config.toml
d_model = 160
tie_embeddings = false
decay_fraction = 0.935
Below are experts of layer 6 (counted from 0) of a mixture-of-experts language model. Rows are named router (the router's row for the expert), gate (a neuron's input weights, with its number), up (a neuron's input weights, with its number), down (a neuron's output weights, with its number) and show model dimensions 0-159. Each number is 200 + 30 x the weight over its row's rms, rounded and kept within 0 to 999.
Before each expert's rows: "raises" lists some tokens whose logits its average output raises strongly, later layers aside; "gets" lists some tokens that make up at least twice as much of what it gets as of all text. This comes from a sample of Wikipedia text that the model never trained on. Tokens count by the router's weight.

# expert 11
raises: "ent", "aste", " Cincinnati", "ens"
gets: " —", " to", " at", "A", " by", "born"
router,206,211,218,198,170,174,179,195,176,204,211,208,159,173,151,233,177,147,204,193,186,197,206,187,238,144,180,195,271,209,178,170,98,266,194,251,231,147,206,224,217,212,210,219,176,171,184,228,254,186,196,171,201,192,167,178,150,184,246,196,212,190,191,228,190,165,169,241,190,190,178,225,234,180,127,228,166,231,241,247,222,197,213,240,210,186,207,188,199,226,203,190,145,230,192,165,183,242,198,121,263,254,212,185,225,258,228,164,199,201,198,193,181,218,171,233,172,223,217,219,201,178,170,208,190,182,216,154,190,194,172,170,215,198,155,209,181,186,159,150,185,217,225,178,237,154,165,148,208,212,184,230,230,181,194,225,225,228,167,230
gate0,209,181,206,146,193,232,198,217,181,185,176,216,177,210,205,135,168,190,142,229,256,227,218,213,243,227,194,212,217,183,211,250,184,185,136,245,248,226,179,227,252,208,264,187,232,149,218,201,167,149,209,174,177,205,202,229,142,204,234,206,162,204,231,219,150,173,169,125,251,193,266,202,260,161,229,230,232,233,179,191,228,223,212,172,175,171,195,190,145,201,155,252,178,166,178,179,219,206,173,199,161,191,207,184,226,184,181,189,252,214,210,229,208,156,178,208,148,189,170,196,157,148,181,231,165,186,211,200,156,166,191,230,188,197,203,221,212,187,165,220,239,198,186,218,219,223,180,228,235,233,195,172,189,189,207,186,181,206,259,240
up0,194,166,198,193,203,198,224,165,178,212,174,229,194,232,180,199,227,215,159,201,133,137,198,205,210,186,217,163,131,216,183,206,249,135,269,254,221,185,199,150,217,216,131,236,216,234,137,202,215,196,210,223,209,174,200,158,224,210,187,184,207,122,202,228,222,256,177,257,244,210,151,208,206,195,199,227,178,237,194,151,235,210,187,208,168,221,223,146,283,232,206,195,208,226,190,177,240,167,225,208,162,217,158,183,222,252,169,199,202,154,250,196,154,187,177,198,194,160,195,225,193,170,181,216,201,219,216,200,198,214,195,167,211,180,187,201,208,228,222,151,159,244,187,232,194,232,173,183,160,149,192,186,221,159,245,189,172,215,207,213
down0,195,261,225,194,184,219,191,204,232,171,218,220,208,190,177,213,245,175,184,253,204,191,222,165,221,197,232,201,185,167,246,213,192,211,255,187,206,232,170,225,189,182,177,170,186,227,195,198,259,184,237,225,239,214,228,219,187,151,185,223,178,183,178,218,170,212,199,229,242,191,221,218,241,239,245,231,192,203,206,205,164,189,147,223,194,175,285,227,203,226,212,155,189,233,198,161,229,182,220,178,273,187,157,226,170,173,220,210,243,207,200,255,204,212,211,193,178,144,159,234,220,296,159,217,203,201,252,236,179,187,190,183,270,221,196,212,230,184,281,177,229,219,189,200,186,212,198,165,164,270,233,173,230,146,186,224,178,182,212,223
gate1,183,216,217,248,186,176,149,165,139,148,196,255,236,228,180,198,209,211,237,213,204,186,221,247,196,202,235,224,192,216,174,254,158,216,211,187,220,176,193,178,174,204,220,223,133,205,157,208,240,225,173,224,168,217,227,183,171,208,209,212,185,168,201,203,252,152,216,182,210,217,165,208,217,189,211,164,153,214,222,203,183,222,212,178,228,208,201,240,246,233,203,225,143,189,202,184,179,213,237,160,184,213,157,170,242,190,204,176,165,200,197,231,175,174,227,210,172,168,212,227,202,156,184,244,257,193,223,158,184,177,171,282,132,195,166,232,139,207,175,173,100,204,218,169,181,190,185,230,161,167,158,182,158,199,157,229,175,204,223,233
up1,209,215,216,208,202,157,184,207,161,218,186,189,169,197,221,156,180,238,179,184,215,187,166,219,242,150,160,229,159,222,199,209,221,164,259,214,265,184,233,240,171,192,239,147,188,154,181,211,209,162,221,224,181,195,206,234,146,272,197,258,188,211,183,222,198,229,194,202,261,201,128,252,202,198,175,251,192,179,224,205,160,244,198,270,200,213,223,151,138,181,245,233,187,246,168,143,276,219,192,216,202,214,226,208,167,180,198,191,209,201,191,202,186,170,211,198,199,197,210,187,212,216,207,153,225,160,238,193,190,210,213,179,215,205,238,204,228,182,186,225,144,201,158,208,187,156,135,208,201,214,255,210,193,195,203,179,243,185,161,249
down1,175,200,178,206,220,206,198,188,210,270,190,192,238,144,236,213,195,203,214,198,200,184,173,167,210,216,214,185,233,218,221,244,212,228,228,191,235,187,204,192,190,177,195,189,151,230,236,211,206,161,151,207,160,215,143,202,195,218,217,211,236,292,212,226,242,160,236,208,172,218,237,237,198,239,228,216,179,164,176,220,205,216,184,151,221,160,187,168,233,203,116,200,231,236,281,187,232,152,227,161,222,183,164,213,198,206,202,226,172,198,164,178,230,189,169,245,187,188,174,166,132,237,172,218,179,170,194,151,234,223,198,203,205,210,148,234,288,163,204,208,204,207,185,228,225,157,210,187,226,195,135,185,218,177,157,244,224,219,177,196
gate2,227,216,181,189,242,180,199,193,197,212,150,116,230,196,198,209,171,186,134,195,190,194,256,224,210,179,201,227,207,163,218,213,143,202,141,231,185,134,141,265,227,165,227,238,207,205,203,203,206,234,200,158,163,173,164,223,218,229,192,196,227,187,181,185,188,163,224,177,171,184,213,192,185,147,127,219,286,212,247,235,213,204,219,210,181,222,183,210,239,207,189,229,198,238,193,176,226,203,237,255,235,182,195,199,145,239,146,230,195,180,155,204,219,218,201,217,174,183,234,155,159,202,154,268,156,187,199,193,201,212,185,191,179,210,174,154,212,203,152,198,219,229,220,209,212,147,190,203,222,148,212,158,221,173,163,195,198,234,210,207
up2,172,182,204,211,163,233,168,223,221,241,203,173,176,207,177,204,168,209,168,186,198,189,156,177,230,202,224,223,199,155,247,218,215,228,225,127,277,229,249,195,160,184,172,186,189,224,223,182,186,215,206,182,246,202,239,186,155,236,230,235,200,184,212,216,174,198,210,212,228,195,227,228,241,234,181,201,158,186,127,216,219,166,191,136,222,226,245,194,199,192,225,178,203,179,233,218,227,195,185,229,285,251,202,225,235,165,187,257,249,224,237,224,189,177,248,234,235,245,177,262,234,179,180,223,252,202,199,185,175,158,146,194,222,161,190,187,134,199,221,234,193,193,217,203,213,226,158,155,204,211,180,173,158,229,234,176,208,210,178,164
down2,183,150,150,212,181,193,184,196,229,230,196,231,221,232,199,186,210,270,177,241,152,193,179,183,147,197,202,222,212,169,215,212,211,222,211,154,184,252,208,193,225,202,188,208,218,186,230,209,232,236,200,167,250,232,228,212,187,199,186,184,231,256,239,165,215,227,187,158,250,204,241,214,234,222,207,217,182,200,216,143,207,171,179,202,221,216,228,252,127,215,180,197,209,151,203,213,149,155,195,196,202,178,199,175,186,166,177,273,253,205,150,193,166,150,203,198,129,148,206,252,192,200,194,225,165,182,166,183,125,173,182,204,165,239,189,172,200,157,159,220,168,188,200,203,212,136,167,202,209,225,155,183,215,251,219,246,238,183,194,225
gate3,228,174,193,180,214,180,210,193,210,139,175,270,189,189,212,218,204,205,220,132,181,197,165,250,196,182,216,199,189,203,191,210,165,212,203,213,194,118,208,227,221,179,205,127,207,236,201,237,201,235,201,180,174,203,170,217,171,241,199,214,191,204,185,211,200,156,201,228,178,248,195,197,215,132,219,176,152,156,253,220,188,216,133,153,222,199,215,244,164,185,152,249,168,221,179,192,142,192,212,203,231,248,204,208,170,207,239,195,226,139,218,157,164,245,152,204,251,227,189,219,179,184,180,208,204,146,200,266,213,188,189,228,250,205,174,189,217,172,198,201,247,210,217,274,210,187,215,208,139,203,195,239,225,195,262,184,200,209,193,237
up3,190,176,123,166,181,229,166,228,226,152,239,193,214,168,186,199,162,215,173,181,174,206,150,206,206,222,193,230,227,184,231,179,181,154,199,180,181,193,144,165,227,190,188,226,249,256,189,206,217,215,208,217,160,158,199,206,193,202,181,195,177,131,210,237,188,188,109,170,192,155,230,226,127,222,200,124,213,208,223,250,171,229,223,158,191,215,217,234,172,221,176,208,188,174,198,175,179,251,224,190,222,282,186,207,202,201,195,234,189,304,216,208,215,214,219,195,205,179,235,191,202,167,215,165,172,213,183,196,204,199,167,213,146,186,240,240,226,209,201,201,191,204,190,178,220,208,201,216,149,163,200,215,261,236,180,192,215,234,159,229
down3,184,216,193,211,175,222,209,194,175,206,195,201,254,206,230,201,218,231,258,260,176,228,203,213,253,185,187,176,101,193,244,143,183,263,192,152,184,217,179,189,151,202,197,204,204,201,192,168,185,202,216,233,195,201,255,282,233,183,212,168,184,169,205,147,249,245,176,207,201,229,209,229,184,167,235,218,206,243,195,256,193,201,251,187,204,206,210,230,195,235,218,198,217,222,216,230,172,213,202,234,218,211,173,224,142,222,213,167,209,232,252,217,162,202,202,209,264,223,182,231,211,173,268,184,181,255,184,215,214,210,191,203,114,180,253,227,203,182,203,163,214,205,209,202,176,238,173,195,180,238,229,246,162,242,193,182,237,185,169,184

# expert 50
raises: " her", ".", "g", "k", ",", " their"
gets: ".", "%", " |", "–", "0", "°"
router,221,178,173,170,112,191,184,217,174,224,228,259,173,174,130,232,180,185,186,145,207,206,171,200,215,161,194,169,225,229,176,188,168,208,219,247,189,213,188,216,232,236,185,176,191,168,149,208,231,183,204,184,173,234,133,164,182,178,240,202,173,203,175,235,137,187,200,217,237,203,158,246,265,176,181,246,229,232,252,241,183,173,206,209,223,260,209,187,238,177,216,196,174,267,222,191,190,277,204,186,203,212,177,172,211,224,229,201,225,236,234,193,232,222,161,237,186,247,200,179,207,180,192,233,179,191,213,153,173,210,164,155,216,199,225,217,185,180,196,196,210,203,219,170,247,149,181,157,183,168,194,256,222,166,214,228,175,243,200,217
gate0,212,198,230,197,249,177,156,160,214,241,178,234,240,180,118,208,211,116,250,167,184,194,220,230,204,220,180,189,187,198,219,207,230,159,169,175,221,237,200,236,184,181,152,211,182,234,193,165,240,214,270,220,225,235,236,220,209,198,192,190,199,167,217,160,173,198,163,174,204,194,179,220,188,210,218,179,196,194,180,235,181,186,187,207,270,234,158,203,234,160,239,196,169,175,225,232,200,208,204,235,199,176,206,195,198,144,163,262,180,228,223,192,160,236,222,193,236,233,246,254,236,215,235,175,144,205,227,207,245,160,212,160,165,136,207,208,176,188,229,211,180,228,190,214,211,244,195,186,193,237,201,207,214,166,144,252,267,229,201,171
up0,231,172,215,228,158,167,253,221,202,196,257,204,236,229,211,182,180,179,180,207,200,159,200,235,199,157,193,159,217,138,202,142,222,209,191,257,243,229,170,191,193,242,223,224,171,179,279,234,194,155,224,184,179,215,228,155,189,222,245,192,209,211,177,253,188,217,232,172,195,225,236,193,183,230,174,233,214,185,209,157,232,198,206,222,212,220,185,188,164,219,164,178,276,248,220,194,255,216,127,189,211,184,211,228,171,181,200,181,215,176,206,185,214,186,236,185,173,146,227,209,196,234,156,165,218,155,226,176,184,164,202,185,215,216,179,239,233,232,138,229,190,237,162,212,176,235,184,236,144,237,189,219,164,187,223,232,178,158,193,140
down0,205,238,165,253,190,196,227,225,185,175,207,189,206,220,225,224,181,218,253,215,147,197,184,210,215,186,146,237,198,262,222,183,195,196,165,244,228,193,192,230,166,189,238,190,190,215,180,204,138,186,220,205,235,193,217,242,214,171,209,179,213,209,210,206,199,234,154,221,214,168,207,201,193,155,168,194,222,247,159,192,185,147,184,224,179,207,206,191,204,181,186,160,161,171,206,199,173,191,163,205,139,164,189,190,102,164,199,181,189,196,190,203,222,159,181,241,193,220,226,199,201,186,168,162,147,219,221,171,179,207,186,187,130,215,178,224,285,191,209,198,206,229,218,194,216,204,183,199,181,219,145,271,145,282,172,170,225,220,178,295
gate1,164,177,183,164,198,168,189,207,141,197,226,233,214,199,194,249,157,197,180,144,199,231,199,168,158,143,161,242,159,189,174,198,222,161,254,173,219,173,185,206,191,264,176,163,245,165,245,204,246,202,159,168,216,167,204,196,211,255,217,216,186,196,210,209,149,222,213,196,210,209,164,222,231,240,203,138,188,234,198,172,166,155,200,150,202,251,193,217,216,142,236,226,168,198,174,210,208,218,220,155,266,196,180,196,152,230,208,169,180,173,208,240,217,191,202,184,197,222,225,180,227,172,180,238,236,240,245,205,184,165,189,146,185,191,188,243,188,190,165,245,223,168,206,235,261,220,165,210,150,211,172,160,170,202,152,227,203,203,162,231
up1,214,207,182,188,220,223,244,240,225,182,217,202,221,229,148,149,169,222,221,231,172,232,228,225,238,221,239,167,225,192,171,162,185,211,223,188,186,161,195,259,193,198,254,212,200,222,240,198,148,230,175,217,183,206,182,146,209,195,171,167,162,239,192,203,221,168,239,250,144,173,234,173,151,224,173,232,214,208,171,208,163,155,143,233,196,192,228,180,162,244,191,183,202,250,178,181,209,221,172,237,221,181,200,190,250,250,239,178,200,200,207,195,158,166,160,241,198,192,171,209,232,219,167,214,227,195,174,194,239,204,257,211,243,231,213,179,162,243,200,211,182,229,201,202,149,181,224,179,227,120,205,155,163,234,252,182,256,187,242,173
down1,222,222,237,200,172,231,223,164,180,213,202,254,186,209,208,191,190,177,213,191,239,198,191,270,228,171,171,210,203,158,190,242,208,185,144,206,155,256,165,234,179,173,266,166,188,193,281,216,196,195,187,225,197,197,187,139,190,190,129,171,241,224,182,155,209,208,241,226,183,206,167,225,194,205,222,231,244,237,173,218,151,195,207,210,152,198,218,249,191,165,250,197,229,204,179,200,213,186,213,152,225,220,169,239,202,209,215,231,203,217,195,174,219,192,172,210,224,213,216,212,125,204,245,180,178,207,175,174,193,225,237,174,238,222,215,225,178,201,126,191,178,134,202,175,177,155,269,187,206,220,257,204,221,181,263,185,154,184,187,176
gate2,216,129,187,148,172,147,219,229,185,148,245,216,167,168,191,193,142,227,176,170,234,238,189,183,158,210,190,214,245,179,189,219,179,192,215,198,214,170,110,229,194,189,243,183,239,229,203,153,223,150,182,223,170,222,224,223,167,183,125,208,189,214,209,219,152,219,212,224,228,217,188,189,234,224,245,241,208,168,212,180,207,185,205,158,225,185,199,122,204,210,225,212,201,222,219,228,197,214,232,163,190,221,191,195,196,170,188,224,207,210,221,177,223,234,180,247,195,196,150,210,164,184,208,206,207,181,214,180,202,145,181,141,152,176,268,162,227,236,162,240,219,171,181,184,255,167,152,172,145,209,204,250,224,189,225,233,180,194,221,204
up2,225,256,209,182,236,237,170,220,217,179,227,244,229,198,184,193,208,203,194,167,220,249,185,206,246,197,190,220,197,252,239,176,219,177,221,213,231,243,223,223,227,215,146,268,183,196,256,174,176,217,142,235,158,247,225,188,233,195,212,172,204,234,165,192,229,191,210,151,206,190,159,198,239,144,161,174,236,188,218,193,216,175,158,244,155,205,192,225,262,194,200,188,188,224,202,248,184,195,179,200,163,262,212,188,176,165,132,193,179,235,177,221,228,221,188,231,195,271,189,187,198,210,156,183,217,157,227,151,193,163,176,194,198,210,165,218,152,202,180,147,183,151,256,186,231,200,182,160,236,211,160,168,250,215,232,217,219,185,213,167
down2,202,238,140,219,203,169,226,211,244,226,235,233,206,198,204,227,237,145,207,199,230,189,216,204,166,141,176,160,152,178,178,214,166,275,164,222,161,150,224,246,222,127,250,242,222,181,232,197,193,218,211,239,145,200,234,218,206,187,171,197,208,198,141,234,182,193,193,244,217,229,200,190,217,195,151,237,211,190,218,213,189,153,190,162,210,166,217,205,203,192,209,217,167,183,158,217,226,167,207,254,222,232,200,191,230,143,179,255,185,189,179,163,209,195,223,233,198,242,195,170,218,215,201,248,246,163,221,220,177,241,238,179,189,178,195,140,193,212,209,231,164,227,288,202,206,238,258,166,185,195,230,184,221,202,192,203,210,241,227,218
gate3,184,201,120,167,149,194,191,235,144,167,239,206,195,252,175,189,155,192,197,246,156,210,190,168,177,217,176,221,214,205,170,191,223,230,215,199,250,197,218,218,204,211,190,228,151,219,168,215,174,209,224,177,237,205,133,182,218,226,178,207,265,182,197,179,147,172,236,205,196,202,162,244,255,220,206,200,216,233,229,215,219,162,203,248,176,213,224,189,212,176,209,230,184,226,257,158,238,225,235,218,195,223,162,250,260,245,177,239,174,269,209,213,212,194,187,203,176,210,237,234,170,192,189,208,165,183,227,215,267,215,207,226,292,206,238,228,167,173,224,186,190,212,206,243,205,192,207,198,154,185,204,210,224,218,253,238,196,212,221,253
up3,162,217,115,188,204,203,213,186,163,153,215,153,201,195,202,195,180,200,230,267,181,227,178,164,123,194,214,201,153,208,178,171,182,218,270,179,230,224,218,195,210,180,199,223,169,206,181,227,188,211,191,195,228,212,113,192,196,212,154,196,219,223,196,228,177,188,185,184,234,226,197,207,230,186,205,182,243,211,218,148,229,173,237,242,169,176,120,225,216,187,220,221,161,173,207,172,170,262,243,174,148,164,217,214,245,197,188,194,206,265,180,224,237,227,245,189,191,166,214,213,215,154,179,218,201,216,208,231,231,191,154,242,188,186,183,228,170,178,192,223,183,121,209,216,194,170,233,195,156,159,166,192,234,202,255,200,188,215,227,245
down3,245,205,210,195,204,166,244,146,236,196,230,196,213,170,191,207,226,181,201,207,176,224,232,254,195,233,216,191,204,151,155,223,230,202,146,229,236,201,186,201,228,219,135,169,236,198,224,157,191,198,164,203,229,176,215,189,227,202,188,209,199,212,228,205,235,191,225,173,161,217,243,213,168,209,148,205,258,190,163,158,229,178,216,238,210,221,221,181,161,161,183,244,177,195,240,161,290,189,203,245,196,226,185,177,171,147,189,194,185,163,160,220,203,170,261,205,188,216,245,184,223,243,213,147,193,216,217,187,187,118,210,225,175,151,156,235,174,232,160,194,155,211,257,175,208,168,248,226,194,181,229,144,219,162,187,162,180,205,204,220

# expert 39
raises: ",", "\n", ";", ".", " |", " and"
gets: "5", "7", "4", "8", "6", "3"
router,183,214,246,172,198,239,155,219,123,239,235,235,141,185,175,214,220,198,179,157,209,165,173,181,183,170,183,195,267,213,154,166,165,245,173,255,189,229,231,248,221,182,236,223,167,190,151,187,190,183,236,189,200,221,160,184,159,193,218,171,177,211,208,217,163,197,237,207,173,212,105,260,238,183,201,199,205,219,195,245,229,211,217,214,220,220,204,195,209,160,241,212,134,184,184,196,186,269,222,172,260,217,222,164,197,202,239,182,212,217,159,191,196,201,194,190,193,207,182,181,198,140,222,212,172,172,212,161,194,231,206,215,246,170,193,204,210,208,193,201,206,256,235,173,232,198,207,150,165,186,168,249,231,164,172,259,217,239,191,216
gate0,238,226,186,190,221,218,230,207,227,196,179,234,197,225,244,147,235,198,172,205,185,134,211,188,143,144,167,226,207,217,174,213,202,248,145,189,208,183,173,173,177,220,237,209,187,196,201,149,217,149,254,179,212,220,227,243,213,201,259,171,221,223,218,178,172,226,204,238,167,187,199,257,199,233,208,207,191,257,232,199,175,268,195,188,228,229,179,186,208,144,224,198,211,173,201,188,172,215,256,225,244,184,187,227,156,209,268,150,186,221,134,169,168,227,196,168,187,200,263,250,201,171,208,252,187,216,254,184,207,171,248,208,166,244,175,203,188,153,182,199,245,243,197,203,217,192,201,221,183,228,244,216,172,188,165,224,216,171,209,163
up0,182,235,203,186,247,218,205,198,149,191,167,261,177,202,235,172,195,145,140,133,195,131,193,223,198,160,219,177,178,240,223,180,177,200,179,254,201,212,185,202,134,147,165,200,141,180,192,200,192,233,227,174,186,236,249,237,164,184,217,183,256,205,234,229,189,188,234,217,156,165,140,258,208,183,199,218,197,250,250,216,199,188,190,183,194,220,217,160,217,139,185,182,157,176,193,223,202,198,212,178,253,197,199,218,184,183,244,176,168,169,205,226,229,245,205,194,189,178,226,138,201,227,206,209,196,198,285,219,218,170,243,228,182,222,191,180,180,178,165,234,227,221,160,164,248,216,230,223,212,227,214,215,175,221,202,211,220,170,213,233
down0,237,182,203,187,197,209,143,182,164,165,167,189,209,229,226,190,224,204,174,160,253,201,209,222,194,126,184,178,176,194,231,202,191,222,220,212,202,177,198,243,203,168,215,122,219,207,226,195,161,252,228,173,191,228,191,198,158,219,168,211,176,198,197,263,147,197,172,222,174,220,222,252,222,217,164,186,191,206,266,193,190,209,124,179,219,218,266,196,197,248,220,181,231,219,193,196,224,166,211,205,236,237,154,205,210,125,180,188,195,204,221,168,216,186,163,188,135,183,227,204,201,248,212,189,185,193,198,228,254,188,190,240,196,194,140,210,165,206,184,193,201,172,226,187,130,214,218,208,192,168,106,240,160,257,187,187,181,174,191,161
gate1,203,178,241,212,204,226,235,161,210,191,234,178,227,184,233,195,178,182,193,169,173,205,203,204,171,248,192,255,166,143,203,156,185,279,184,219,177,156,194,186,198,234,191,189,203,168,237,183,183,195,236,187,210,201,167,241,235,235,196,137,162,244,272,222,206,167,267,228,200,148,199,207,220,195,207,217,181,252,213,226,239,137,214,167,179,203,158,222,186,181,222,235,182,244,218,188,183,210,231,137,254,197,155,212,179,165,202,242,223,192,198,187,187,215,204,181,240,224,218,254,212,249,188,276,173,199,250,209,203,229,203,162,186,151,214,172,230,224,208,235,175,186,239,195,196,203,184,204,194,244,212,209,121,178,182,212,184,198,145,214
up1,212,154,193,216,234,142,246,218,265,197,139,208,171,234,171,201,178,217,183,208,201,141,176,197,141,180,202,230,194,204,224,221,155,254,220,215,227,209,196,197,183,129,255,232,166,205,240,216,207,206,174,176,213,259,222,169,212,188,221,187,179,232,184,176,251,198,175,183,235,193,212,169,212,144,180,202,248,158,237,172,170,206,182,204,146,277,203,224,192,278,118,160,231,260,210,220,220,199,199,158,177,166,219,190,170,227,236,185,227,198,196,221,178,219,187,221,220,229,176,188,223,182,201,179,190,165,220,219,167,217,172,189,194,212,187,238,152,144,190,212,193,213,188,210,159,243,238,195,217,226,176,162,191,207,145,211,215,217,185,190
down1,201,225,263,237,270,263,186,237,237,196,176,194,166,248,202,238,184,195,154,187,200,229,227,161,131,204,190,233,219,225,185,163,186,203,157,140,217,170,169,217,234,189,226,203,225,169,243,189,221,183,195,198,253,218,222,245,277,201,215,186,160,190,216,172,233,158,198,200,188,227,217,171,179,197,216,178,212,185,181,159,244,208,257,223,198,200,185,205,172,181,219,220,234,221,193,184,191,226,151,192,174,178,214,213,155,276,212,191,235,209,142,216,149,177,164,207,248,230,180,174,238,105,193,195,174,159,204,196,220,225,234,235,153,175,205,207,178,211,215,236,200,157,167,248,192,197,219,191,192,186,162,214,200,201,202,245,198,196,165,191
gate2,207,255,221,235,229,206,135,226,181,241,245,191,192,209,225,194,222,187,182,180,182,155,241,239,236,202,159,212,215,209,172,223,177,226,181,217,218,225,172,196,211,175,219,207,200,182,190,181,181,217,135,166,221,164,182,237,167,244,217,156,128,174,240,196,204,219,186,207,241,177,176,202,180,157,244,194,204,219,200,174,219,246,225,196,232,218,246,190,173,176,186,178,199,190,176,168,131,211,209,179,195,251,140,162,190,262,220,218,198,187,183,167,190,197,220,192,210,177,200,223,226,158,171,262,197,227,205,195,115,213,206,181,209,192,215,203,173,252,113,215,250,145,181,162,186,190,261,230,157,150,153,219,205,205,184,198,215,190,209,240
up2,215,211,190,202,206,204,141,219,202,149,228,234,228,213,172,168,205,212,159,200,151,248,167,215,260,248,188,235,180,241,189,229,186,195,210,216,136,202,179,101,208,180,233,188,212,168,250,225,163,205,239,245,196,165,225,224,200,159,231,210,133,221,207,201,217,226,196,204,205,177,229,196,160,127,203,142,206,215,209,249,194,230,206,187,236,244,227,187,188,211,224,182,200,198,226,202,173,223,201,238,212,260,158,198,183,230,232,254,175,173,208,197,194,186,193,219,166,270,201,196,200,172,194,191,183,216,168,194,144,215,173,227,159,184,195,203,131,265,189,207,242,186,129,173,222,223,238,177,166,196,165,170,179,199,216,205,189,203,188,221
down2,136,172,220,227,160,241,203,219,191,236,204,207,226,183,205,183,209,211,178,170,202,216,187,247,227,180,227,191,218,202,198,137,151,238,246,151,157,178,183,178,170,194,200,185,199,216,222,208,138,207,234,197,209,147,193,217,202,184,229,192,202,178,242,226,202,151,225,158,207,196,141,181,150,174,225,182,151,226,265,213,176,156,198,226,184,196,170,211,184,170,207,198,192,221,135,217,220,197,225,148,229,201,209,242,251,201,182,168,182,158,165,214,168,200,210,171,157,221,150,204,275,211,194,221,164,256,238,218,182,225,240,146,200,212,234,156,188,254,208,178,187,216,232,160,162,215,216,195,236,242,215,137,219,186,213,196,223,211,231,132
gate3,246,197,191,211,172,244,278,155,166,178,194,199,212,216,163,248,203,178,191,203,204,151,203,178,143,232,186,221,208,141,174,170,144,235,189,211,214,194,220,214,185,192,135,216,229,198,221,188,179,186,162,172,213,215,100,175,162,198,167,241,130,203,174,211,191,213,206,189,244,177,168,201,166,198,230,204,172,184,171,225,211,150,158,221,259,194,202,219,160,189,222,182,189,178,230,197,243,244,225,156,176,215,198,168,211,207,191,153,206,191,196,228,209,245,210,176,153,231,207,230,236,171,154,244,146,183,225,173,202,142,202,200,253,196,182,180,200,217,282,145,193,207,198,201,173,240,209,168,176,218,201,169,208,169,211,218,240,214,200,198
up3,199,178,208,197,157,170,202,227,207,231,184,177,148,164,189,216,220,144,221,257,223,169,187,231,201,180,201,200,195,152,147,217,178,243,256,187,206,188,181,176,236,156,164,203,226,198,141,214,230,184,198,233,228,199,256,237,184,197,249,187,251,168,228,190,232,214,159,182,238,232,207,161,212,198,237,181,195,143,214,195,103,260,232,168,214,175,190,161,182,186,147,188,199,212,224,193,162,194,217,198,228,178,231,191,186,166,162,171,181,178,133,171,182,186,197,176,221,228,203,169,212,201,175,155,203,206,245,207,232,213,151,182,248,213,207,156,205,186,199,156,214,202,257,212,153,195,219,176,203,196,176,228,132,176,175,159,135,191,180,194
down3,137,229,196,172,182,180,149,203,245,191,158,219,175,198,174,232,186,171,185,221,168,194,174,198,155,191,192,174,194,235,162,167,206,232,178,183,153,164,152,160,185,153,202,168,184,233,156,247,205,194,165,198,238,162,157,149,214,152,236,246,250,132,208,190,213,175,220,207,175,205,192,242,225,155,217,187,225,215,201,142,175,162,185,203,167,178,199,206,198,153,224,244,231,228,245,222,175,189,216,233,205,198,212,186,163,208,239,246,214,227,211,245,192,201,204,152,166,228,195,172,208,162,157,178,196,185,175,154,199,179,248,193,232,193,219,151,199,205,206,203,204,175,222,195,207,187,176,193,199,215,126,200,156,269,202,197,213,131,172,129